Below are experts of layer 4 (counted from 0) of a mixture-of-experts language model. Rows are named router (the router's row for the expert), gate (a neuron's input weights, with its number), up (a neuron's input weights, with its number), down (a neuron's output weights, with its number) and show model dimensions 0-79. Each number is 200 + 20 x the weight over its row's rms, rounded and kept within 0 to 999.
After each expert's rows: a language model's description of what the expert responds to; "raises" lists some tokens whose logits its average output raises strongly, later layers aside. This comes from a sample of Wikipedia text that the model never trained on.

# expert 47
router,195,210,196,212,209,152,191,199,229,203,180,191,202,211,228,209,236,191,225,179,207,211,181,210,206,204,178,192,180,207,204,226,198,160,210,175,187,206,242,205,198,230,207,166,208,193,201,253,188,192,184,217,198,227,200,231,201,197,211,184,228,224,174,194,208,175,178,206,157,235,207,223,207,198,206,226,197,172,201,173
gate0,197,202,176,223,216,179,232,180,219,191,197,195,156,214,203,187,177,235,178,218,172,184,223,191,235,194,178,180,178,225,173,182,180,200,233,175,209,186,211,203,193,220,197,195,204,243,207,206,201,223,236,209,225,199,219,197,215,203,184,208,212,229,204,198,200,202,222,189,202,195,204,226,192,193,210,214,213,179,175,189
up0,199,177,220,203,172,185,167,213,201,216,221,196,235,198,227,209,211,181,211,219,225,209,185,212,194,212,168,217,213,212,204,176,186,187,173,218,197,195,197,202,188,148,191,220,177,188,188,196,184,179,182,216,206,197,178,221,211,188,203,210,214,185,167,207,208,176,198,200,206,212,179,169,192,207,199,201,200,205,215,163
down0,167,174,240,201,197,170,181,201,174,223,226,187,189,231,183,190,203,229,205,219,191,197,219,189,213,182,161,154,203,217,181,182,198,202,219,219,213,204,199,251,200,163,198,165,222,208,217,193,191,231,202,184,228,157,178,219,191,203,194,232,214,186,189,211,222,171,195,215,222,217,196,231,228,220,201,169,210,190,148,189
gate1,204,185,213,190,208,191,227,162,190,189,193,164,206,230,215,194,204,172,221,175,201,205,183,177,188,205,196,160,193,238,201,227,218,183,224,202,209,198,188,191,217,230,195,192,201,193,185,201,234,214,202,212,207,164,181,196,195,182,169,188,202,239,203,198,221,206,216,187,224,235,192,212,197,183,215,225,221,181,197,208
up1,198,192,162,208,184,187,202,240,199,182,206,229,211,235,233,183,200,191,199,221,200,216,196,170,176,218,162,226,224,163,184,202,194,199,213,226,180,146,168,220,160,230,229,216,170,191,164,199,157,220,164,223,172,203,194,193,176,189,196,190,203,159,192,213,209,195,193,215,191,202,209,179,208,209,172,195,184,183,237,171
down1,178,179,219,194,184,184,189,196,208,199,176,212,190,174,215,200,218,200,189,189,206,189,210,212,209,217,216,188,174,198,193,188,188,216,195,210,187,184,177,168,193,195,221,240,219,196,215,191,217,228,197,215,205,153,207,178,149,211,179,221,244,206,176,196,221,171,231,237,175,228,187,220,151,188,191,159,193,219,215,172
It responds to: Mixed pieces, directions. The piece ar inside words, such as re-ar, n-ar-rative, Car-mín, plus out, over, re, North, Road, and Thai-script bytes.
raises: "ring", "ram", "r", "ra", "ings", "row"

# expert 45
router,194,161,208,194,228,218,206,219,226,209,158,216,192,201,195,182,188,190,197,212,170,187,207,235,193,176,187,201,223,234,238,219,211,199,205,188,155,149,199,222,178,220,220,205,205,189,205,205,180,242,222,195,180,238,205,200,195,203,193,186,190,241,202,222,210,195,168,223,189,205,161,201,200,180,172,214,205,151,202,256
gate0,176,201,207,188,201,184,229,177,192,229,208,198,178,216,196,169,190,194,201,171,238,204,218,195,219,218,207,193,215,236,199,211,226,199,205,234,159,211,206,177,192,206,237,190,198,179,188,203,197,198,180,200,183,195,195,217,205,186,177,201,208,221,164,214,210,224,228,184,221,192,195,189,223,173,181,184,234,179,183,225
up0,182,197,218,201,214,227,219,193,223,169,230,197,230,194,216,182,191,192,201,182,185,191,181,191,193,165,203,228,176,179,192,196,164,161,208,194,214,196,198,226,168,178,188,179,190,215,199,202,218,235,197,213,207,174,192,214,190,192,197,203,215,194,185,192,195,203,197,211,187,195,203,187,163,225,219,216,187,227,212,164
down0,196,191,207,193,182,193,159,187,211,172,192,172,181,170,184,179,181,188,181,227,194,185,194,184,199,204,222,169,180,209,221,190,174,198,203,191,232,178,204,236,231,201,223,228,200,219,214,196,192,189,214,178,213,182,176,213,178,180,200,177,213,168,185,217,189,210,190,182,212,215,183,181,212,194,228,194,191,228,204,196
gate1,244,182,198,212,216,195,208,198,187,214,220,245,213,211,220,174,188,170,198,222,194,198,207,187,176,170,205,211,228,193,198,189,216,192,197,176,177,172,220,170,174,161,179,194,186,212,196,163,184,225,180,248,171,199,221,185,182,219,200,176,199,179,202,190,209,225,155,171,166,220,184,194,220,185,195,192,172,205,172,202
up1,156,251,184,193,214,168,188,203,232,185,184,182,192,208,196,205,219,206,185,200,195,215,210,196,194,229,207,165,194,188,189,193,163,212,174,205,172,208,228,208,253,223,198,192,207,226,178,219,186,189,212,167,185,188,170,217,210,186,178,246,214,185,207,203,206,165,192,207,252,195,168,212,169,176,191,159,229,218,224,154
down1,230,213,211,234,183,203,184,189,180,207,190,197,216,222,207,223,192,196,183,189,187,214,204,213,203,194,178,204,197,154,217,191,160,212,206,184,170,202,205,196,219,195,195,199,187,196,200,190,195,209,187,188,196,192,180,214,217,230,187,210,220,214,180,207,212,188,210,194,184,216,180,215,181,164,225,160,217,218,229,218
It responds to: Table pipe separators. Pipe cell separators and table markup in Wikipedia tables, mostly after names or numbers in score and results tables, plus = heading marks.
raises: "\n", "in", "s", ","

# expert 11
router,176,215,218,210,196,208,172,218,172,203,193,186,163,230,196,193,246,184,205,183,181,220,179,202,170,187,203,228,216,229,234,206,223,197,183,197,190,207,206,218,194,216,221,215,200,230,217,209,196,204,208,219,203,189,214,215,161,203,201,213,201,187,206,191,204,215,170,199,190,213,204,214,217,196,191,230,164,172,179,162
gate0,186,207,187,183,215,182,209,211,194,246,192,230,159,184,198,205,224,203,170,193,193,227,166,215,197,189,192,206,204,211,181,242,186,204,223,181,208,181,201,186,192,214,215,209,198,209,151,191,166,192,183,203,163,223,226,206,223,207,201,198,206,171,194,197,218,251,182,246,201,214,218,239,191,206,192,235,199,178,194,224
up0,192,173,224,222,191,214,206,203,182,177,202,191,210,205,205,176,215,198,201,197,205,207,233,184,197,205,203,188,166,201,237,177,164,181,187,263,192,180,229,224,206,170,191,208,216,180,206,213,187,209,186,215,226,200,180,227,178,198,177,212,194,242,199,197,195,162,257,178,223,196,182,171,216,191,212,180,201,225,177,208
down0,171,190,225,216,186,238,210,184,210,209,193,188,217,171,199,204,193,200,230,210,213,171,206,178,227,177,170,173,214,197,201,206,197,189,188,195,223,203,175,211,196,217,196,187,259,214,166,228,181,171,211,224,207,198,184,181,183,172,186,201,209,197,188,203,169,193,191,194,214,194,203,182,234,214,221,217,221,205,169,245
gate1,194,205,198,182,164,217,199,212,182,210,170,201,181,257,223,185,226,201,248,230,221,188,217,227,189,185,162,231,192,225,231,225,220,156,187,198,192,217,221,200,180,188,203,206,215,191,204,209,194,203,228,180,193,185,210,230,215,175,224,227,228,210,191,186,193,203,206,191,233,218,227,197,213,179,195,211,200,200,225,203
up1,213,189,184,177,206,205,186,180,195,216,216,189,205,215,202,207,240,204,199,216,240,249,160,241,197,177,192,212,212,198,234,260,188,203,185,228,177,216,187,199,173,224,194,188,193,215,181,223,257,187,224,206,213,204,210,200,205,223,223,186,180,208,223,218,172,196,187,230,191,210,216,199,218,211,207,239,207,190,229,231
down1,215,238,164,184,218,195,198,194,173,198,191,192,196,218,201,192,192,204,212,195,182,188,215,188,180,185,165,188,224,172,201,220,204,168,141,181,172,212,239,207,186,183,184,220,176,217,229,186,234,189,214,228,216,187,261,209,196,229,204,202,206,212,221,195,188,184,170,180,240,232,193,240,204,196,207,182,199,202,228,192
It responds to: Mixed word continuations. Mainly well in the phrase as well as, plus middle pieces of foreign names and rare words such as K-ual-a, S-amb-herao, partic-ulates.
raises: "le", "ly", "er", "en"

# expert 5
router,176,174,197,190,190,192,187,180,212,196,195,188,218,221,195,194,188,186,194,175,164,171,200,214,199,195,165,230,220,200,209,204,212,172,193,194,150,195,176,228,170,180,181,174,217,210,196,197,179,237,223,197,163,196,210,214,190,188,244,220,202,217,209,184,210,193,145,216,181,189,197,238,196,209,195,191,208,185,185,242
gate0,180,146,203,216,200,211,175,165,199,209,209,194,199,242,200,165,207,204,193,226,196,210,214,194,145,214,210,206,199,196,216,205,188,206,236,229,220,156,181,176,189,222,182,236,166,207,187,196,200,203,183,183,173,188,195,191,194,202,201,220,198,217,201,206,190,172,173,196,198,183,247,213,208,194,157,207,221,189,174,191
up0,183,217,210,193,196,201,221,200,208,196,253,159,187,202,189,186,234,209,173,197,207,182,199,217,186,180,218,203,197,227,197,191,194,168,176,201,223,175,170,199,197,191,207,187,170,242,215,224,214,194,239,169,214,176,233,207,202,173,203,194,222,237,215,251,221,173,180,188,200,208,221,252,216,168,158,213,163,203,203,187
down0,220,200,213,199,221,171,231,217,249,167,205,231,226,197,203,216,196,253,213,199,211,184,231,181,230,173,174,208,196,194,194,197,240,198,180,194,176,185,161,188,200,221,186,181,212,179,190,215,206,224,212,191,211,187,180,190,138,168,197,197,187,229,237,204,200,214,218,190,190,196,219,193,182,177,189,200,195,201,227,222
gate1,227,205,195,209,207,223,227,174,213,179,196,171,205,186,219,201,214,200,179,197,229,227,186,200,187,197,178,150,212,188,205,188,197,194,187,214,222,187,184,232,211,194,196,217,219,239,245,209,187,198,234,145,223,208,219,197,222,216,212,220,215,206,216,187,210,152,200,187,179,167,182,215,156,182,185,232,222,220,233,225
up1,196,184,179,187,208,214,221,240,186,208,210,232,185,211,194,182,188,173,190,192,237,194,201,195,205,182,207,201,205,183,168,202,184,207,209,168,194,194,187,161,218,210,201,206,167,216,207,216,195,192,179,188,199,181,233,162,191,194,201,168,191,212,210,215,213,209,235,169,225,199,179,213,207,151,193,190,179,189,193,217
down1,198,172,216,227,192,172,196,228,228,200,210,213,246,205,170,174,166,218,161,177,197,222,179,210,229,193,206,196,171,212,184,232,206,186,193,202,219,189,216,196,216,173,198,179,226,186,213,192,216,192,202,185,226,172,218,215,175,215,190,214,192,207,207,184,213,164,201,170,187,210,216,230,203,187,210,200,243,223,182,157
It responds to: Word-initial short pieces. Short opening fragments of words split into pieces, like f, p, c, h, dis, ac, such as h-ip-hop, c-hemistry, backl-ash.
raises: "ider", "ired", "ide"

# expert 34
router,182,173,213,198,170,216,197,172,175,222,192,210,224,199,180,184,192,203,203,187,211,228,228,166,213,218,166,151,201,182,189,214,186,178,199,178,179,200,189,202,217,236,198,217,216,212,192,200,207,221,204,235,165,207,206,197,199,188,207,215,198,184,199,180,203,191,207,216,203,216,213,205,189,191,200,220,229,143,214,185
gate0,199,205,195,212,202,174,212,186,208,206,230,224,183,175,186,190,180,207,168,190,198,227,227,181,205,183,175,188,189,194,211,174,197,179,167,187,209,180,178,181,179,195,157,206,195,239,196,199,226,223,206,207,192,213,192,201,189,203,224,222,179,155,211,215,220,185,219,180,215,212,209,205,198,227,238,214,155,210,204,210
up0,189,203,203,175,169,192,243,171,192,207,212,194,197,210,228,196,230,172,221,206,231,202,197,164,209,176,216,211,237,204,161,194,199,191,235,198,198,214,197,183,246,201,223,182,248,186,211,200,193,168,202,199,193,190,206,189,234,183,195,186,193,245,207,210,171,202,192,191,222,206,184,225,229,187,191,197,194,178,205,192
down0,197,227,202,180,205,192,195,216,213,194,215,229,202,205,188,177,186,155,204,197,164,186,178,213,186,186,195,200,181,200,174,177,184,196,177,217,244,223,179,215,218,221,204,216,218,182,205,152,197,215,227,202,176,208,186,188,197,206,215,236,199,179,172,214,200,211,201,193,215,183,244,218,218,228,185,226,183,198,177,200
gate1,193,190,179,186,192,206,256,216,188,238,240,199,236,193,219,196,190,183,185,194,195,210,190,227,230,202,171,200,206,190,229,200,219,196,204,208,173,198,184,201,215,222,209,225,196,247,230,177,204,203,193,223,190,207,207,196,239,199,208,200,175,165,207,190,209,203,212,195,211,210,220,197,199,173,163,217,226,197,238,179
up1,199,180,241,168,225,190,238,165,185,215,189,193,200,189,202,186,185,248,169,208,213,196,174,199,196,177,175,196,222,195,199,210,217,163,206,208,234,225,172,201,186,187,177,194,176,200,182,174,207,205,205,182,194,210,169,186,194,191,185,210,207,227,184,222,189,176,200,205,208,189,180,193,176,232,196,201,183,208,176,217
down1,193,211,205,186,223,190,205,220,194,185,181,162,238,192,213,221,179,199,194,202,186,211,163,210,184,198,228,209,197,188,233,161,181,228,213,200,185,210,219,184,190,204,220,217,181,221,204,229,194,200,184,237,189,162,202,182,204,179,195,195,200,213,229,206,193,190,173,207,190,202,184,182,217,191,187,196,191,191,198,191
It responds to: Capital initials, foreign names. Capital letters and j/u pieces starting or inside foreign names, especially Chinese and Vietnamese: Tianjin, Beijing, Nguyen, Ch, V, K.
raises: "ter", "ert", "oice"

# expert 48
router,194,197,184,200,201,229,166,234,195,232,182,223,227,205,217,238,202,145,216,183,175,183,194,215,173,179,188,162,226,178,186,209,242,190,199,209,205,193,206,193,218,213,198,216,208,229,169,212,235,200,190,194,177,209,162,186,170,219,182,193,211,228,202,160,220,178,193,208,201,196,196,220,190,202,178,221,187,191,208,214
gate0,180,216,222,170,190,233,160,220,209,205,189,195,191,217,213,187,214,173,161,203,216,222,199,199,187,203,183,181,198,196,169,206,220,186,199,207,168,222,168,196,196,233,218,218,230,180,188,211,167,219,227,159,157,192,220,182,193,204,208,192,234,176,167,171,213,182,179,216,211,230,227,213,242,202,197,223,160,207,190,199
up0,185,197,215,159,210,179,169,223,219,216,182,215,195,214,223,179,182,168,226,201,183,212,178,224,205,181,167,178,208,184,174,182,225,188,206,235,211,212,166,226,211,208,214,190,213,181,215,200,182,191,217,158,192,195,222,176,181,238,216,205,218,157,199,165,227,218,194,211,219,242,231,198,218,174,210,224,189,229,186,198
down0,220,223,192,195,180,192,196,189,201,205,189,157,185,169,191,199,208,249,197,195,198,185,180,187,205,199,207,215,190,182,203,199,182,177,208,201,185,213,202,166,199,220,237,208,212,194,183,276,209,216,225,151,173,185,226,215,206,194,223,202,182,205,216,175,161,187,186,192,208,226,219,196,209,207,238,206,215,203,204,207
gate1,192,180,192,196,237,203,168,170,209,166,187,203,188,174,180,207,191,229,201,204,214,190,189,200,213,209,206,208,212,218,201,175,201,235,170,196,206,173,219,151,202,208,171,203,222,225,169,142,224,220,192,210,199,183,197,208,196,220,222,190,187,209,176,205,233,224,217,168,205,237,216,186,195,213,203,204,189,225,224,215
up1,200,233,200,169,179,212,220,246,208,202,185,160,203,233,165,184,173,201,215,253,210,180,196,201,195,202,211,177,142,186,200,202,212,219,179,193,208,232,178,188,204,176,208,217,191,204,186,226,192,170,186,213,179,200,209,196,213,162,198,179,181,189,212,205,183,219,163,198,237,194,206,149,219,183,217,190,215,178,199,190
down1,224,203,202,189,199,224,171,222,182,209,190,206,192,207,205,153,222,200,182,199,222,238,197,202,192,186,212,202,213,244,228,246,213,239,219,199,189,227,192,218,154,181,188,224,182,223,203,192,200,225,173,213,182,237,173,196,235,186,209,208,154,186,172,195,221,192,210,204,223,196,231,173,204,218,196,216,229,194,187,178
It responds to: First names, name pieces. Common first names and the first pieces of names or words, such as John, James, Carol-ina, Tom-maso, Res-ult.
raises: "es", "ens", "el"

# expert 62
router,207,181,217,192,177,167,179,199,184,186,201,185,155,243,152,216,176,190,206,191,201,171,216,193,189,186,188,228,187,220,202,227,216,222,239,162,157,200,223,192,186,199,193,195,218,176,179,189,189,181,202,203,202,227,206,214,184,156,181,201,179,202,171,214,224,209,181,184,198,235,227,197,222,185,187,225,208,191,215,203
gate0,211,207,224,201,186,213,239,182,181,167,198,190,167,211,215,217,241,212,219,206,217,207,208,195,219,150,180,210,217,218,178,222,217,176,176,203,191,206,216,196,174,213,170,217,196,212,222,198,185,184,199,207,233,248,225,153,235,206,223,169,202,196,182,165,206,196,206,195,180,177,207,211,166,180,202,182,214,175,209,183
up0,214,215,202,206,183,246,179,200,207,217,183,217,177,171,207,173,210,212,206,237,174,239,196,229,221,182,212,224,231,203,205,210,188,194,193,190,201,211,225,163,181,200,231,212,217,231,186,186,219,182,214,224,204,196,226,214,229,215,171,170,194,183,192,232,189,250,201,177,167,220,198,216,205,190,226,191,222,189,189,223
down0,170,209,223,167,223,196,184,185,189,194,163,236,215,206,190,209,180,191,190,220,216,257,194,207,184,164,176,195,179,210,185,215,184,205,212,184,216,189,209,188,169,181,182,258,202,223,186,205,214,213,209,170,181,196,219,182,150,232,202,225,217,198,178,235,182,188,176,193,194,186,193,204,206,185,194,170,210,187,201,192
gate1,170,200,224,157,176,204,198,182,178,190,192,207,174,205,221,180,150,194,193,221,234,166,205,230,204,168,221,193,194,175,191,194,219,234,229,212,197,195,195,222,202,192,167,204,188,214,200,198,203,194,187,195,223,192,173,164,205,207,227,195,180,232,220,193,218,195,191,186,196,202,224,214,167,159,173,228,186,174,216,218
up1,226,198,199,196,190,242,210,234,180,216,187,225,167,175,208,216,161,182,165,237,215,173,174,235,196,196,183,170,173,184,187,178,215,213,221,201,195,226,181,237,186,179,202,175,205,217,205,190,204,209,185,206,202,179,187,189,214,198,209,230,201,172,175,194,232,217,194,180,177,184,187,200,209,229,202,203,213,184,216,234
down1,173,236,190,178,217,190,208,205,219,190,196,201,210,206,211,206,203,218,226,245,230,211,207,184,196,166,167,204,189,173,211,179,172,220,190,234,207,233,215,183,193,186,204,200,184,201,201,166,170,226,193,234,209,217,169,168,192,186,206,188,220,223,193,197,229,204,204,229,218,188,230,190,200,217,166,215,205,241,203,193
It responds to: Word-opening pieces. First pieces of common words, often prefixes or consonant starts like con, inter, ex, s, pr, as in Sup-re-me, g-ro-cer.
raises: "ed", "ing", "ed the", "ed with", "ing to", "ings"

# expert 52
router,205,193,224,203,168,211,220,209,177,221,169,199,216,170,175,173,214,237,224,244,196,152,181,212,206,189,190,230,193,225,221,211,197,182,199,205,177,214,192,209,181,182,204,200,210,202,177,217,186,221,165,225,192,180,210,195,198,193,188,195,204,180,212,228,212,199,184,230,200,209,164,238,216,173,156,197,188,180,216,241
gate0,188,189,199,175,206,192,184,164,203,198,199,181,158,183,170,188,160,229,185,185,219,205,181,218,197,193,200,175,210,227,191,178,220,195,214,205,231,206,191,178,221,197,145,212,207,193,207,214,178,172,211,207,216,208,197,219,207,177,165,205,193,182,218,213,206,193,204,202,196,193,195,192,211,193,228,225,207,204,186,197
up0,194,204,204,194,160,204,207,191,226,166,188,210,226,233,207,214,207,199,188,214,259,220,194,205,224,180,202,218,206,174,202,191,160,231,214,160,216,198,203,187,232,194,217,206,212,182,163,206,204,201,235,188,187,215,189,161,190,214,179,202,197,191,221,221,166,216,213,241,207,204,206,177,205,202,179,210,182,234,231,196
down0,242,173,199,164,208,182,211,180,220,168,176,208,193,201,182,205,197,209,224,235,214,170,227,224,167,210,225,230,173,239,216,208,207,184,184,199,251,232,200,160,187,209,186,203,181,212,193,206,178,179,211,192,203,193,198,210,213,183,204,197,156,166,208,184,201,257,201,176,211,198,187,211,195,233,168,207,201,206,221,199
gate1,197,210,216,189,200,186,168,240,186,234,205,226,209,215,202,187,180,199,197,230,211,191,202,194,194,204,168,200,214,204,190,225,241,217,207,223,230,217,212,181,205,180,199,157,174,208,173,211,176,209,204,204,172,197,192,173,200,215,182,226,195,183,177,192,193,225,177,185,233,203,199,219,157,218,188,218,188,190,233,176
up1,212,193,213,199,231,195,235,193,166,171,186,185,168,235,198,225,230,191,192,158,160,209,203,236,242,192,193,207,183,195,206,183,227,196,224,164,204,202,213,181,203,217,229,212,218,179,220,174,217,203,189,195,218,208,210,186,207,171,208,177,205,204,197,219,205,228,219,231,238,215,182,188,204,202,227,209,217,213,167,214
down1,172,184,184,224,200,211,184,184,208,244,202,182,200,186,185,200,204,210,200,211,206,252,178,225,219,202,214,216,192,166,220,190,194,211,213,193,192,171,187,175,204,225,210,240,222,175,236,243,188,196,205,189,215,150,177,214,181,194,186,235,230,170,191,186,206,205,194,225,188,173,222,166,187,211,202,183,213,169,200,225
It responds to: Word starts after function words. First piece of a content word after the, was, has its own: ex-ecuted, ec-ological, ob-ject, soc-cer, comp, pre.
raises: "cent", "gress", "forman"

# expert 38
router,194,204,214,167,187,193,155,191,190,215,202,185,216,227,196,188,180,199,203,183,204,188,196,169,178,202,198,199,203,232,189,169,186,180,212,167,174,186,196,203,196,230,186,204,235,207,194,180,191,234,200,201,185,201,187,206,185,209,214,201,198,218,180,180,210,175,159,190,199,195,194,200,211,186,195,213,174,166,219,197
gate0,223,205,211,210,172,199,193,206,165,180,181,205,173,196,217,208,175,206,171,204,224,219,195,195,197,208,152,218,178,190,219,211,216,230,204,186,197,236,188,227,189,207,189,224,163,191,213,194,211,224,219,184,174,216,166,208,175,226,182,220,171,179,152,216,202,178,197,202,204,201,192,196,191,162,193,186,202,190,201,193
up0,197,181,191,207,188,183,192,189,214,174,192,212,192,189,216,217,210,215,214,226,226,175,215,208,202,225,212,200,168,170,194,197,200,184,230,198,202,197,192,184,202,172,217,217,180,221,234,159,208,183,183,200,170,202,208,189,233,201,210,206,193,223,219,192,199,210,165,196,178,188,213,236,194,173,184,213,198,170,216,208
down0,210,190,243,176,182,199,182,187,206,219,219,206,185,194,211,218,190,196,239,190,192,187,223,194,224,251,185,234,166,235,206,144,189,191,197,198,186,232,217,218,202,201,172,190,219,222,188,181,201,203,197,162,160,172,222,203,191,203,205,227,226,205,153,192,173,191,180,172,203,218,182,206,215,192,204,207,230,194,228,204
gate1,178,196,178,226,161,208,207,194,209,193,222,168,216,170,184,178,179,227,239,204,194,201,236,188,176,188,200,201,196,236,205,168,185,188,214,227,202,155,175,195,189,208,185,191,175,201,142,189,210,228,200,218,158,204,195,155,220,175,203,187,187,177,213,219,217,185,168,210,208,218,213,180,196,203,228,180,195,218,198,177
up1,199,213,211,189,218,170,210,247,211,210,185,204,180,205,199,179,187,166,189,179,232,189,171,225,226,195,218,227,213,208,208,219,179,228,166,188,175,208,222,196,189,197,219,200,233,216,224,176,204,182,170,191,233,169,242,204,228,207,195,197,210,206,175,174,207,237,218,203,208,177,162,241,195,159,186,222,190,186,189,202
down1,205,186,240,226,204,177,160,215,202,215,201,229,203,215,196,196,177,168,211,205,213,208,213,208,223,177,159,204,231,189,187,213,175,252,187,214,189,241,231,196,193,189,195,203,207,206,190,201,232,182,181,205,225,209,220,178,192,199,186,195,181,191,199,190,239,208,206,182,196,184,168,233,181,178,204,224,210,165,192,201
It responds to: Capital initial letters. Single word-opening letters, mostly capitals like P, C, V, D, W, starting words in tables and infoboxes, e.g. C-andidate, P-osition.
raises: "H", "rom", "ER", "O"